config.yaml
n_layer: 12
d_model: 256
n_experts: 48
experts_per_token: 3
d_expert: 64
d_shared_expert: 0
activation: "swiglu"
moe_layers: [4, 5, 6, 7, 8, 9, 10, 11]
router_score: "sigmoid"
normalize_top_k: true
routed_scale: 1.0
balance_loss: 0.000522
balance_bias: true
init_std_router: 0.00877
lr_router: 0.000702
n_head: 8
n_kv_head: 2
head_dim: 32
vocab_size: 23556
norm: "rmsnorm"
norm_place: "pre"
norm_eps: 1e-05
positions: "rope"
rope_base: 7390.0
rope_fraction: 1.0
qk_norm: false
attn_scale: 0.177
tie_embeddings: false
parallel_block: false
init: "trunc"
init_std_qkv: 0.0368
init_std_o: 0.0
init_std_up: 0.0368
init_std_down: 0.0
optimizer: "adamw"
lr: 0.00111
lr_mult_o: 1.45
beta1: 0.9
beta2: 0.99
lr_head: 0.00663
grad_clip: 0.5
warmup_steps: 298
schedule: "wsd"
decay_fraction: 0.766
decay_shape: "sqrt"
final_lr_fraction: 0.0
batch_tokens: 32768
seq_len: 512
doc_mask: false
train_tokens: 261500000
steps: 7981
dataset: "wikipedia_en"
Below are experts of layer 9 (counted from 0) of a mixture-of-experts language model. Rows are named router (the router's row for the expert), gate (a neuron's input weights, with its number), up (a neuron's input weights, with its number), down (a neuron's output weights, with its number) and show model dimensions 0-255. Each number is 500 + 50 x the weight over its row's rms, rounded and kept within 0 to 999. Numbers have three digits each.
After each expert's rows: a language model's description of what the expert responds to. This comes from a sample of Wikipedia text that the model never trained on.

# expert 14
router:433554492435439525533485425560484453449467423455420513543520487494505480559527516444578493480471470469439532500527474558561516461471527415569522555540456473505417521506451449495413538489446514640414463578533576507569502515470472568582391471445470530527536522563519453459484420482544520486561594531429438575528550543512529593466502483468465515427447645491504525513539392449472557512501531537523450398453386477469570459509545525570480490661470538452450484565520493549530577496507507528485620452487486475457447514468485441471432425524521539493519468450535548372587528441527488536511528442598546506455562481490602534585497492419554512516453501492606517483512423517499540546489566483478456482487515520421542439503372458470523464519520477549502549551547537439484485474598527
gate1:457499620488455528451562582489463561418587474505472502548557578517460467546516483445546526510521500498498468433456527582492465446541685481511482458464517432521525558589491513542619467514480433532483509397498509509431475532479441509493447460475546554467551576499619439433506603597455461427502550443507491591532510607470506510497469491425431532482506575551519531530478516522492486565453515473485435499521473507518524509521516565516519523525364442419481439533465474581484467553558533494498517613556453532450499574579516501452463514538452490493565550452519509508521480454443497437504495518530429538462426549497637474454476576452560518557570523522493503414514464531455451465590496484506606471504523469409611470470446410468398473493414542534507601496564521551604466514516542
up1:523539437430571499507443489399419529438443417529528488500535459496526454471537441486501463518498525573457371484483485537513530505478442492463580502476479444511579415465503550500515588488465511458429516501572479475504403551409529504443440555507511514545437462506425537539511501452411602473439390450570434560438496484535498473435494491549549466567521538516454450511454492464543565506464616532506491515411526451539520532496488450453485569526527517577527564498501586547589550395379408503383456435469572502427549507514480480559560498522575513447534500527522518526377479537510553567544581454568490381409480360473551509541517497482541564440455487480474448573480528477455488545543464519564494545385462608568421489525583545480489480512528543541474530467463443428488448490498533
down1:494444526518582522468434452424512448526550523526441408538511519545530550526517431595448508490455574506424507498432491488509452596511546441488455458490457457471489452489497514434529531524464448485552531559562433570521566491497559393523393510607465476499421522486422465556530577469437508505486538458500564475551544539502495551510520525488534602571462365469538472489426482484349513432496441378560556515448490471580519450560554478549495545480391492540443515493457611592528513610572452537472390471556487474414426479549452433474486552447432504450479457536560454497596527510562474565502635513548462456395538516516530520529579507583469526533443519497483573464535559559464501463504566504465465559464483465468494547540506490508492514468451475502477498475508587617452509429444524
gate2:479530528495398610476513367472471507564491545505454459525490370447546451481425460559594619549477542481438540413442550484514514453396696485515493522452490537484457529467536486523537554398446463533551525557461482555482558505504487601495540572549463473543548477621456439511431477511419433521526539409475476572559533537456428497518483562480527468504461562438479521452469574498522460428594558529485456483563530452493527565512474479509480499550460495541464512502530515536580473418492472524495530453514441556479551483503418521602554486461548531572459503524489427461447510488611550494496501455592454532491613465507531466532560542473449466512501464503416453505554491486513513478462554488568462495464520408433490475458364525550457458390490540470510518591466456531555503546599460
up2:496478506551535493605426543544499456397533440598495576485567581449563468406458477468555520493504452475491541483553516481477535560568377534453581534515521463501518454468552512449561439518431647516495467526451515389497394528488535553514435482452549598497528505471520458472567480538515476479436479562466525454597540534498545517453495421506506481518547430523459516474447547468526505424435388469508502570423500510485589469511478462592489552529522495564561535496500513481564520548584491512502492490470584427444489456514480506543432713499591531521525556468449456548507553539484571531495462577485492547489478504500415557498527562478535524549456458480489560538542540513539498497498509416508514584441475587545453545594552410427469509554467408426496542507465388376448478489519508
down2:492486447457508516467502477435521595525565436429472495499517555490493402480427579566507501575476429578513575484487597581567514369468564452486542536485551452491511449499548523509529473426435518493531477508465427463422451534510524565467512511493415556480516465491514593437551475405510481449508516468507537560467534514383495615556568541548546476527548531467467559540542483540384487521473462495468629508536436463532461510504594453450420468506489459525508444454450562485486483529479639459586534417473405556539517467533468492492582571445547532511431445412515464505486501475567499599510541499584530510425534476456546508481541519457522517564507462426520418467578536454531516497480402407509513444583537518517520426529465528515542546507528499565415351551492397488625529512486500
Capitalized name starts. First capital letter or piece of a proper name or code, often after a pipe in sports tables, e.g. ESP, UEFA, B-ukovina, O-țelul.

# expert 7
router:534493563454518562549517428441475486476417452559481510569596460524533503437522524561603440469435493452431478464457443541492627548452577419579497580532492477530525481488466523419500516454461545563475453584581492484508501523519503597500443519396489558582489500474515506500512438434580423532566623561432426504472441550507534574465534520406509486472448572428470525488496470521529577603518519561542472465420435523366575384476476441541491547525490532498483460564464496542508512495567477527439617444444459432523558450517427604463535526564525512509511472499476407444541485493437529602486600480556554565403544542521520557462460474474456464523422510513539484530459482568544575520510514502462453497472518436516491481512446496489464494533534527468461631575452506455592434456526485
gate0:462486455479414513508540468479517510482436581499524465573520488511504542550517567547412566494554517559470507472430495513564505539573528476582461541517483534526436445513456514567447449515564449516505439470533572516530588601455430454494452521454518587550539470480448546579529439577577548508553610448425494395478497456484426507543533513361460596466461548479516564442507565569485582544568477424579516545499519538434497497567538464547481566470459591434470585488500517533462511509488454542531526534545454405509485487571481426446465515592545399460532472483409365489498511545507530477525492527545501612559510543541475541480508522558506519521437475396477562458536410494368447482463535552472575479468469503483568554609352427486534533515516450507506487583485478534471444427541505
up0:569589620412451490513514491471496527560457537481521426409429442469435453532559443466554461500484581498477579551403542449514439472520549582468447418535403476413535418520535440419483483478467488505487571506528486533517451509518524553422490495492481484437534590534494535520471470483541472552450482495481492545454436523572389501448490560559597516530597514399557460509431612449450546549519477571440505521383484506570585488503438504510492423493484540537525471386551496495506476490560537481414482552504456520503479534497507608485498551520484519538562500479503421484398534504448459563501606441548493360533525572408545542501482528489537550500403454569484585487484509472584521510551494484590442444474472535542426464443592522464492520566543519487566482573579496489568549434449484
down0:430446487530490408523476454483552523518481550500421523486474443576485543479568415424530565492439463471545459455502470502505532470517541571450605481436523523502464506448471525582520576485530486510538513503492454514556536553457506440504398530435455458534509373559590382577571529462404562531523424444523415453457545495494497495544543506478532510544480415480436489511547532465353536424545510503559578443460414492452513487533449365488474494423452459469468541502512445508427518403452454534428636432492474471445409590531536410542535432510453525453457527499495575451545580456448488556519581554527449495421493470486557549442510524473468458463502534412536495504530438553415526575491520357494481484377592577534456463518454437478453506513515520520512473498468569530507486521498498
gate1:485576506519512508457522510455496462501556545498562533510502451464456551515518512502362502526541445532460386551544448505525553553431502427526548508526505486486459510539543521458551531425552589488545451543527488521502371482515478535443513533536435520514475552460579497572386544514491501507522444466462488513533446503456519470380527393493529572461497552506367397452424500478583468481434478572555379589485426541404467568407463496517504556474560475536651496382518502597514443570559553513492497455557493510432475511483485488371491501507547566455573491458553460495530493546534501414490486547471535592405509588461452529499622499476520464443495502472518516497497491561546559431496457563542477570517511493472520428422603561484421427470553538497561417463476513564542546470509516
up1:506530459579574495477407508514513479413591508474467502528426536518476469578531433531482548431475513546609563465584540418523539476562479550499428470506563487465493490482497450506498407470510475526543541529467459466492413457461482532558480533512561448568556457534519523493429566463527556446422359512603536491502567468508517422485464492589492450421533515470507469545516517458419407390499587529441455546454514446465446487550515529450473429529560521467560447492534461457500499426458471402451525585538588533507498445436439559522483558442482525553485548522450485451455543513530550583474462433502549435504447431551563424531500541475532559573597576563536513443468446555473365464480603509557575473489489557427529537423572498564557577486484466555600442483479395463561480496437489
down1:504426556491564504469443558532442486407487502510492511460548501577501536520556496524533519468507516484485475549513511492461589469413494620457538446537472531601487494524555466471570466500513607707451501430508491572451486463494544479501552518495469451411515493502541504465490464464516532501567481557511516428523481483529544517545491502491489437506478523494414514452503434443367525517572458531461486530522497496328537545533466433458447502702512473498495488435491462408431526527507546419430756499503513514487478480437560443566569487496477564543566468553467540339493535447492492475504494486541513511544464422474528466544463479493476495553545477484467510546477472452536505545451476435562617474554473510494472503479514548473519478467549490426482464528425504471411527517466523
Clause subjects and auxiliaries. Sentence-opening pronouns, relative words and auxiliaries after a full stop or comma in prose, such as ", which", " who", " has", " he".

# expert 18
router:501485482440564546604467486570480499503453493541508504486528454568579447528536511469627494531510517516504548530499408542556504509423549486556533506516466460486382498461450497517466552459486456613440450505524622506529466552426545523514545422456486483546499567504489519420522512479534482436518537537437401520497570501474553542477527508532480487449472596451527623488470489454523549534486571506499428467459488470344572453494511469600511521592452556524482498529547490489546565565593465547414612405510558423534472458490527451456422439564532542458522481539482495397596554485489530547490543510539573484488485492569613424525511527418496443555511485454550494514430503509562512534486566397444436484440571507477526475542380433428514443537474438509465548580485426414493482455578593
gate2:526570547423469562492502520539534418505526573577500515387530426508551534528554522503453539457534545494470480488471476511487562575610535516519511583519470422640467458446528512492462440461517577469553477492510497538468482572478569525588514567534464519445575594455514608536541416508498473437527599602474519485541446557537534534542567590450479587486477462454478566524498515500500478416535444435487434436498446590563507627445433567453518481549508552470533501488484507553492513563512508454463508513444440531447462593399475477522457465464463576529388507562456484487521386445339512518475507516457520421515507497512535509495404485510432477528463485465517441512444553442395517497523465436502470498423519356500451496444443429578425447535454525494479488513442483522581451492505433
up2:452532507511443490473528531444469518445512493473503495547571490509514454544400549462504620478521562593529521444472520516531466436442453493576429435479555612409466537462422440538469504578477410499440532377579485476532505577541483556516532514460477475474492532590467427591456458525476422477591477497588461516495542520544403507508544491496526518530557467482534566428517505567449477519511620417416531535507491523482487426473543426435471477426543493588562573484585457450417495479451531664439521520581562534505571482566502508488469529553553501521461460477478474555555535457516557436477448550471485465429539495527531555533499474528475470430477475497568615523466499565557530441555465426467563407526493390562617526526498431590486400436528478497441442497463505544467459544453521
down2:474513527405443558454460572439469467567500538469480557482541535411450488492554622506556491505484470471495478596459456592474512520533529544467422484499434517510494467542468470491480526452581553479563509463449464551540438448490543596593529541519533568495568430533446578599504465441575440526464582523500460419489447541424479457376559420486456540500414494548519420438480456508445443523490486477475631502518508476468474499556516509440608447519437503514407521392488403551525544548538505405507441468470585476472532468508457455537580471419477545442477517535532631456485457503514534482502638506428577427546529546458477543519474507476541606484446505522429434430494493479538497484516419507542588474521429472468537485602433479502420546536537495495478398402504508531465430484484483
gate3:494444499521430520530508486476517519417562491499481484539455429454550558455487474499427437514462395479449541465604457493467529501562585427509495593438581465550509515569412527486423473506500456534490468409515505558455504532495510543510567627518499498540512491610531376462530598389469486472500491546516495490452468494509512426548543470491429478436472537446447450476498486438519474466513511528508396423578432497503443514487532390429513590542512450582480365433541406524588501527449538588481525402495475514486503522479446594464508442478505489493422443518416508519459522559504562486578381534499468593487559474522549560457507473454513476473453481411513504487525466451545492561444503581461539469444453416473556550430495413434580564552468467409582565566506432452490504411515496
up3:573620490507570504509519501497518579552604499455490406563460496448481567483546461414513592420549477499491599471556537508466462464489523468474438457478478555507504436497522502491562445487433500483535603484491440577484496484436474511483476471585480396545529547551488474505544593475505427505483440591551534456482475516579377426488491513559495568560507424536425484602541514399495503519528533440442477525559567550569465395527552552433534419498486491667453520498485548513550461497409499488522469531530447498570447520479581551487461551458407488479450519466484576563496513582530463481557477474433532502556508496521497509571466496469531510429533497519496517489474572474498434469509358581443468430492453499525536555341555561493491513392421534501398565460477573541535470506524472
down3:570573552520422458556445501484502515586509542454464567490476501464521532455455442490564453397554477550479461434553475484400462461321482506461495535547535573430537542516484432462420469437486448544476494507488511488495488436484419510498415500413519492532474376519452517500498471551460446573456530463458523634529443461528506451478499489520474618499520563495515525556397438493338520443511488423476531506590505556447431417399576524524571424466548418533481496447541514469493452475447536443457464513474478446471472517496458437530420506402472492471415536522444481476436495450546499561612475511478560514517511513464474622534527532422511486537470467542457474451496500610408473474489490513490551402502409496451463416468549486566433459445546523495419564458568515545539484541481462
Digits and parentheticals. Digits in dates, ISBNs, scores and stats, plus words inside parentheses, e.g. 1-823, (wide), (in Serbian), win bonus.

# expert 42
router:485548470487429502545544457454492433503556412514516561578502510526515560489525500511561438444422513534471461477550456526540552550449584511502563511529483554476509467501458543437466503378474531653476438462604533499472501494479538591535500511479439579573553547478483457496544465399504461430537610457485424575508510582489506507513548501500492465426517547398506486489511382404500559538463497574483508487431490452467546527449559532622527478626475513516500503450542462553542540418477551480442666500550474508454446432533458532579505468508497529479521552519460557391585491421511537526497543516572507485470634441473589480575439475420527517505445454535575448538521415494522526520435479507509424471467518529472511405489424466428553436594527492588518533507429468529558486460560528
gate1:450481456484537481526495562430568555493578479493540468543442539516507525492584550467465453416563494543534512515571525468640486491508435508517501472481477401498480509493481540538442558464427472522348544474535437529626561568406510528457552440409525556472507400487525458500523558464530517418513490581525485453513504476566506465488502610488485476446571524441558511505426457522509464525556453534587399481583608480421517448485548440550438443567547545454470547439532471555487502462469585457517516472530489558384556532538500416464438533545605451488524520537512440482562467600535425465498490485410454578473468567578462522528483484502419517536519508557474547542540391496559507517471428514501507584477558459611510438495586500471423486587607527490474467443481490599447495493482547
up1:410503473486485506490447460524473487521533491539627613467538451549432511482414544560489489425519574623470541517618555335472513559502557551461536540533564485482541510446489499546468526438498498506543427456486493484552552620437551450550475478476543481495479509514465461449528506574432521522453435534480433425565454436474475484513495444637428523521438463521479458530425522461486493620504410466575578523504457535494418474580519440566506506548473487478499506435475420480505513443467498441507517476521583511554565535525464417518520565515468499547446562530396445517497478447459467477525529437457499584509478517611429507484491461578405543535454402553569439448463464499466586589490426443455503485466525465519380508460505520447513615522511469480538463512438454493459612469438472
down1:575514461457470467443528486514577414493525515454510535533497468450523531540507584469500606509498549561467426510565425509454540572610509583509557459511463504538477454561476580542509487453522511520399551530509561454504454460576443523523510466434524573601436513688483441444413453475587547439471538584484475593445424463532484555496486451434502586559520526498460516484519527591452461518404430456425579537455535466514443501482465517498449510510491523546482499466560399374480560506532428464496585535490594560558535515477507512455395427487460560485436434589564471518479521517509428413582514472473553514472558498487560548539450436502470494533438459446461460388488497524552522562541454505516601394479453522469408495442511561487485498456453519481519427531498532486545545539488415
gate2:559412521453407475523488614529554514499538494551563492492493542516509566450403417612524403539451438532472500486474626352573495459518513576517576507473526460513405512486469607450493499459577495492455470402380491439507427599574552503429539453491480504565527491488428471525547446394451498432393469380530565522519481469490570480536452465508465462478468505434472474470501474497455491520530460503507481476462501412490553505506550537537481478499615491444521494520560411516534450417572491523525533514550503419515552472494539484504471473518433439445594591432511472362547565510456589499453489500583442462459545567477545466447498495528471455568481547486446492507513522529526404442547518499533577577534486486571514551523523466515417548531530497415447538470526469491466490531474624
up2:511478558462439407493527442468480513478459447479520526573440539552515517502566523513598499479489575451519522519393549465581480409438516482424517446498428468430499502452495537468492526471424484490500370492523534433539562524511581476379568423468493529492553421504542387435544461532570442472452467471555478508485523545570484556442537560471565460475499447489498536458446443512499456395423450597524442531526474584482539545560572517544517542434580488505452543511510551546483461463550607467551470568512434460448547443491409455533465487532553411459464546534524535443575583487480530503453614492504534425487518501479599426591483529480421445469467519538482448488464412555482546537501442549531506473491503552537510560475507538417585542581475567559428476433397416508525408581595504
down2:592493532532428498494480458491500535496529551602408505496486580408563611537446575542400483542542501515520490426514520513482476505460473498409470479509475464479468466555507557472466486551447442612424540441456533514492427419524531514514384531495519530538567543398544498443486620529489584454541511559464458425522494451477462479513521610482444444506548471430372488502448490413519527479563546480530467519569454466551585589622513472470470543511460424479554587443513511542561441505468485496488482582439521490481463516526552518457509459488534417521558517560449394526512520485633534559472505452462535492527536501514448461489473542521419559539489491545607516546508474494474555526529488627507495506458541543590467453467486523533610483499472500489640498434443512548509416417633525
Capitalized name first syllables. Opening syllables of capitalized names, often Romance or Arabic, e.g. El, Al, Bel, Col, plus first words of place names like Long, First.

# expert 25
router:501550507494443588545515465553476460410445498492458548530487510598546494518587520507554546458448428479377538465522474508588533527482559426493585547489520458467455494530447539504439504436438534570437442507591575532480470499446494524501465420486491481486529513549492489500592418446548432385513534489457443598463577542446508552507537535465514512391412540433454513496478449446449563550531557521466480430428535444332559458446440448540480538526512507509420427538511428545480516506545452569511613425513512427494453468515469507548456498527451597509494459495473494357560597539508529581502593456620551483484562514534579558590480479426465480532451514431518541520454506496555512556477487483496494518492536496456522449464437453452506487514487434564548548512498392474576519490591602
gate1:571484428396379523552414476493503510594578464489446490475534467479508508590386552588487533469546580411490591542511498455533519473441612432472480442595489571471580506495579366525499449510461426491536524498474606474573539469488490515514608545466523455534462487497536510467527536443620483532406522475500498483502508524479433399485493543462452479488473508490529452491437501454468519609582530555504490570517448443566535466541463554467532433476506511463521461544484481504471445575466430516497442540553541452485560544481453514448386540544480538514433492558500475441515494515502447447468544471573524503548523488540526480609498427526391558525478445521458521562434553495465503617484541482493490501459579599543476445512413527442521552587507411586573473535532438478576550409554537
up1:596571505552489584508545468545460384551588533575472483489548486456383507498430578523575506483462468556445554466469461502524574514509496407563463466510506516502497455427550471391555428479532534576556380465556523478520497527517535535430404458506483627511538489441559533507553469512586479566457470477561405468515476457482441500540574519500437459504437487462507479522531442541480440533537443623520516490514505516554520520471430477571490476464545493420520501447477488403431553540476511542450495494460496474429504486473421536477519550556462449514447494567502435423510512448533512530553505524622470509512572506479495517470553421481439477494495502483502555412468526575427556569334474463552441429480416401467488477519502481536537515578441532444554488590458506512621526417365462
down1:437508502494468584497399572518451516453468504425655415554481499568541527462567413576502545455401426526584526515487540369518425517493537518496519510533488604515567523518512484528495527444469540358489528532516539506474527504589507594499540518557476386398509467514503439554520530522540534470488508455527509511520565447472567480500389425514453506513461434507499483545508426520433589424555506514537536427509440497424448449569489516479492492413512518522431608533416470588438471447495536536501387518480507599443442541519480502430465533481540543423544589513485466428489491523535516495418505406525623501428502567549596526571492513505505400499467486490553516468473380490408534467487448443501499459604473516548537527568428496521505485438554485531551548521504512467522465533527527
gate2:507525502485450538565564413614527492534494544462492540553516533551591516500439497503410573470501454504507484527519456435481560530496500470506502511508517507565452544518402509535519478542548527516509454491591508622378476585502591495591421555565451512478536555428492523514567517476578460550502459546410511522555521520536574549531449459488499477474540426542442494511416493513483536431564437617491450410531443470466389432475501449391490551501617423473487464530495509455563444561484504588497503477550565468453506538466462458501606532567525516542530555507559505466452470547415537449584560490484493503472491556495525581567458521539415557523478557550462637485442503535446444555410472529605505539565512557464579506408539467529479550459525441610528477395481429564530445463485491
up2:495492413558439573420477511537501520513489412502522499549445554514491555506449563505479531541487472478512508441475475517481469448537470484539495548470438533547530470475535516545467540520479434509507464569591364483616548462500428468615487534453536414589491453458432543484541589528495515385508480528472482474568453453472581519489562440428497557542479513538460487541627478481524495545464496529539439324580459549570417479538525494515526510556509543499515541490493485533490488478457602534533521529468479529428489377387477496464492409420441523504498490486546483468594496473494398387520467568453535465547592465570450520483439413502547553433525529474516481450514441529399483575568497546376447567446384562435541552523490525402550453483470447558545548560514519564496496480526533
down2:494480461446498524463529498461537521545513516547524477487501516602524475568507454498545628513407452425403535455535478512501538546518531500587465556432534534434479462450516489574508491544432520505592538476555581492445541459378496484368494563551504447503557520464502610552469502564437514543502545433445472399463382522579438556460542554463503424543556479451481485587541465498522523523424477460576567501536600537417409479495542463473530423527436580514483551444480465517581393451489425510521471518424514486454525462489495546423503501575552442465544597634488440569452450537493488549537449489460547534490531548431458427498514500590478484544483514573469587476447441567394434463554476510422489491512513490572540457498427464522548485374498503460555540523540456507465452466431454
Infobox labels and delimiters. Field labels and delimiters in infoboxes and lists, such as "- Born:", "- District:", ");", " |", and "(age".

# expert 30
router:539539514501444595552413471518528483403526452461513532445552464546520482467508545559536517506374492472503459461544520536545562594492500490567524587538541480508485531471515492485522519439440584591486422535559518495519429632491489551577439496420473553552539580547493454446575414379501454480517535474421466580565406541463585484494526483469465497472364603400520500481467461422545521607560486498522467453422476429453515421507503492531490503631485484508427505503506433538535604450456547518481565402511481450485530471476473503555520467523484581520515563446464489454611552451498498512474585448560565480511571419526548558497488444441498517525437556442613492513548425488529501515452510455523421547457584522516473435424413505452563480536453503532481553565513459452548513464475557
gate0:533436567555437550433543441443551565500459475465560559471450550539545412438446442596535491497516489487489564557464560436440495476427414492568578499463472522531598531494527484471478433575429491519518494455444509525501475462508532517506499423557448545429494418545559499525442483397534530496427577521484440523527445574463473446462571540616493521534560552447500468412376490480550502536493471411401454455502433436546498511457514453493419472488389553504483487424466593565527553385502594508567489635564523463518566481452527562471503555599534592580530487476484431473518495450401490523526519526541502410524544400507475482439482501537472531590488511534448563503521545453575561455520501542406509543581554540543454505557509540434550540548501575551504512449548509537553557515506493
up0:459503490588396461533505579529469486549534589485451488574520549408529513512559483513574510532489505554449352511578485511583456469482530497485475435505488550535451463576525594616500353572564598486489480447575507477463517505481495586482515493512419539520460413541531542469438525562487484496546483476525463513415463494510509505444528460542546546541464455495484577512583511554531509486435475454434470564499395490466420508443526442309510446486435485553477533475526450476461474394493535456391483475549485518495503580435529494470541515530530448491436480477469578383465471494463519526526495567555458501528438399558411507548358559481443411463460518481409471544575467519528520536513490553458551578447505521450544523481547506409476462548474554463514507525448512480433418551442485
down0:462469520514526469533508530501415500523464531503548485584440449459438500474418504465385474477597470474505459611442511491475474458485402527477486574562532460517581636519574480558472520514487545597516455504490542500499505442457483562489556575512406490497537487492564399436460577586537476497576494594424456475542533460485544466452490445558526492518589543575507536481467453544431484476519453530422520478388425501576387449474498551479512569488484621563571545491493475514429515488518475495481590523503497631572452475565477508554524526407517551538503502441517556426531394483478516480594487459597462522390482462493460427484540472413436521617398513498512517499528502464547556481433462498568436456450532459517484509505582456439540510499476498486626517452497564610509466535496507
gate1:597506554413471494494415569488445404545507432539520530519435586446531514601536480479536466526480441390466424503442475520618496422380421538567487515467478544561425577468479466469495504515527479475449544506530492529549428516605477569445484520485565496440588520544516433469418554443478459560576559536396527409494451643483435518488459578558431511532469518482448518409524543476448584525469345545593422545475486439540515511499457509485492417466498522464416491506469499468486489487477429492537498461506447509514492482483447547564454436519481492476502514542477561515623504503483475462414576579534464563461487558437550522527428384544537564449407475570515553461514480551448483525496489451477522444483531495554533515513528437480435550436427518544485426507523457530602535465474470
up1:413476474577539570523516503529543477516557476505569528489614430459496527411453453476444462488408541547420550567539453559471496468553505435484536453649493508544449523533480521495437486548467512523413488533536523453452522499406480556476571385520459544475430477510496482463462494558502523460444532504519522522461445446517513570507560522466501452534457574389497425491490578516518522461523596526475453418449429554484512463503511529523470623511518544495528503491494578598597423565551501487465511448395539450447508546576525434426536520529517431478466477515412462445461425418618446556532482511442439528544430507516522496517504594380547462530547498522502464499462503502513522606428519451610504457519516511365605445574534520456504522476543457566512641481468431539483450483540538
down1:469486580482536530539568510478461462531570450398509430558516536465494426498455453558532609457461490528449397553547556406508476522545494519549501471514469449497495419473554537508547503600569505445472442504498559538570464493497538478478466549496493462489552512352500492514444464424480404467564514512463463493476553504424511473453588451443445483476588497511513488517525453369501601536517544506494498483389542441465537511469413598476562535515494397501583514569526577541501581639484569548459512453508534430513530544530488486490505486474570522521524475511411455465452416386463487441518567491487461507448571505511426546447520509436437445533518593584419476499487533382549519436508511520503498403449476568499576479450498535508435471456523502498452437467539478600622388501554543
Institution name words. Capitalized words in names of organizations, places and events, e.g. National, School, Railway, Island, Civic Center, World Darts.

# expert 6
router:522522487488454600598519454534475453412466470566491501529486455558519502502477476509591499457452472398427534473504456527555544559463521470525507509523520490535437530465465463516459601499468477598442383580518586479571510589472547490527460472443509464551469496517503527483546426490568435468498536505439371523453543538461475588507560466505516488496507590486486544473487490444467563614519528473475504385443449435346635440492479537630472520555501534496474458579511443491522594543526490534402650411427507446455503487533458434489489494561520495480543441484479490435566587509445526549467567496638519495510541509548549477576516501401518496555395497498576524496422527533521526566462546411462452489449495504520490444479439456474504492621455452551510502500456456440516512486515556
gate1:538564485534405493480566568474515422538493498536577527574504541514487597430453528495475470475441417542480368446476494461465501547449495481488472418408507508524613441555438573485523548439503564509522470566500440495371437558571465545529475660491474512522526554446492505607520507531469501461508477629519419517547439572553484494517530465486501543484475494470409626471470469534542551460582545478494528422500489487487479417484507455473444490477596472520484413433517504511430494445559531534542498572525533598466499528445437531475514477490425538524432532419476542497428457477438539484410453490381514496496503450481543600418464445574513432521434502483515527500543500563561619500472446432624546504529467526487544497436505466519456487521571554550441503471392482463540415453468510
up1:586467439508488598507538506545557545524455491508440491469474582465434517440450543600481412425495511391483513443491527556450505535507481485514431379493513564441514483440542491570608499520577467545484439452511476506479393532463570558493465560553469559479518490485489511504523473549553465563445480429520507640468571566424399561523457457562413485532558516479545612509456471564488540562582589441426535470579574515516467445537500554522485531488581485486468396510488501422408547527518430541491567456504499584472447523430489534428468541534511495545464451419500477473555452463466477497436534512499534439530588448479478446433513462458544515569446398566576478417488574668504501443476518479521503530530522493517502566574574487481457508556434530554473515482453531602571495518508439
down1:484492500527589516513550454449550527506528525476484483590505453426488499513487548480485512484584572508583489479461492550503511470517491522567446548552540550497539579442522414538525487612501569581532540540547404570523501519454565446505517559496526503506571443426405584478418504445402544640548523531472510449439437385552475499436480445485498528618549462517397513447488490500539510388447478424533590514617495486450562445389445438440553508466498515510475517532397563508528454502562464426496552382456532433479481473424535537482557450577506426577511468566456547497523423525521540463486463483402535609558502525476483469527492547525512536577624416568486445458504502537465508468500409564491612454475528428558548526486526533557488507440467489466504454473467548459555484465478513
gate2:427419534447500355539460450401465556502544581509574479546436494509495538466509486433489523529496521491380460476429518489428487511404576598568484514546436486693545450503397495518528477533467553455434535487500477464474558552532437463553438444449520502589516439461561464486560529459468555493525559556537472471499506421579573480521587475430571554455481412431400499549559414517460477435479440539497509582452612533539453544557467497383520551465523544458496567536537478567534458514464522475478461505564424500518495494544469492587553503461523553537467479452506548469550473455507515533437461517534510438450471504512507491605526516478394557424483530590468551548508532523420445466478427479591546516483456447516494444440570440418484523420479511498408480488559429449506534507499513
up2:509481474437539530542574566489567555522558480536557545529475520446514521446469561441429538483604542438502565493433403448458545527443512557441449466494432486600454461382513407540550517513495471466464476489466484529476559571500495433441461448547523543479562562402491569545601517480539405505507515500526525471411531380485431486544601451505559499518607417499528517508566492453429498533568413573559462602529456486507493508569476498471569498471566629501543493553490462456524558567452439483437495527511514494539520443518458505558565522450575482587466439482543543497544473475464466533478525532501506434519417514549560513516559563452461574494561448435469523541459579498436392484515453383581428493459507453513478494526556434473443642571465486522479438487468388552560512473454483
down2:538473455563502551531459503510512575546486540533445455533490469533507518511461453500526483489485587494586457532460474482422559500535471512545530457490506450468473543446471623511513454506511486614501492498464438527483554493455572532476484501515484472524498585653487507496450465549519492492550491505441571457517463586527473446490468494473459491610529600615588456503452520495358385545540497443536515523528497513597449489346549545496578491599587584487523482422556488544514468480450545390533516445504544459557510489455474582459541518506420558529500558476551579513592397371527402572517513452487543557431512475433493536469527488558562611502466401503563443474544489414452488515581499573508584413519493499420499470552513525539456525556515512542477492421583555496440517489526556
Table cells, taxon endings. Cell-ending tokens and pipes in wiki tables, and Latin species-name endings in taxoboxes, e.g. canesc-ens, idae, Nominated |.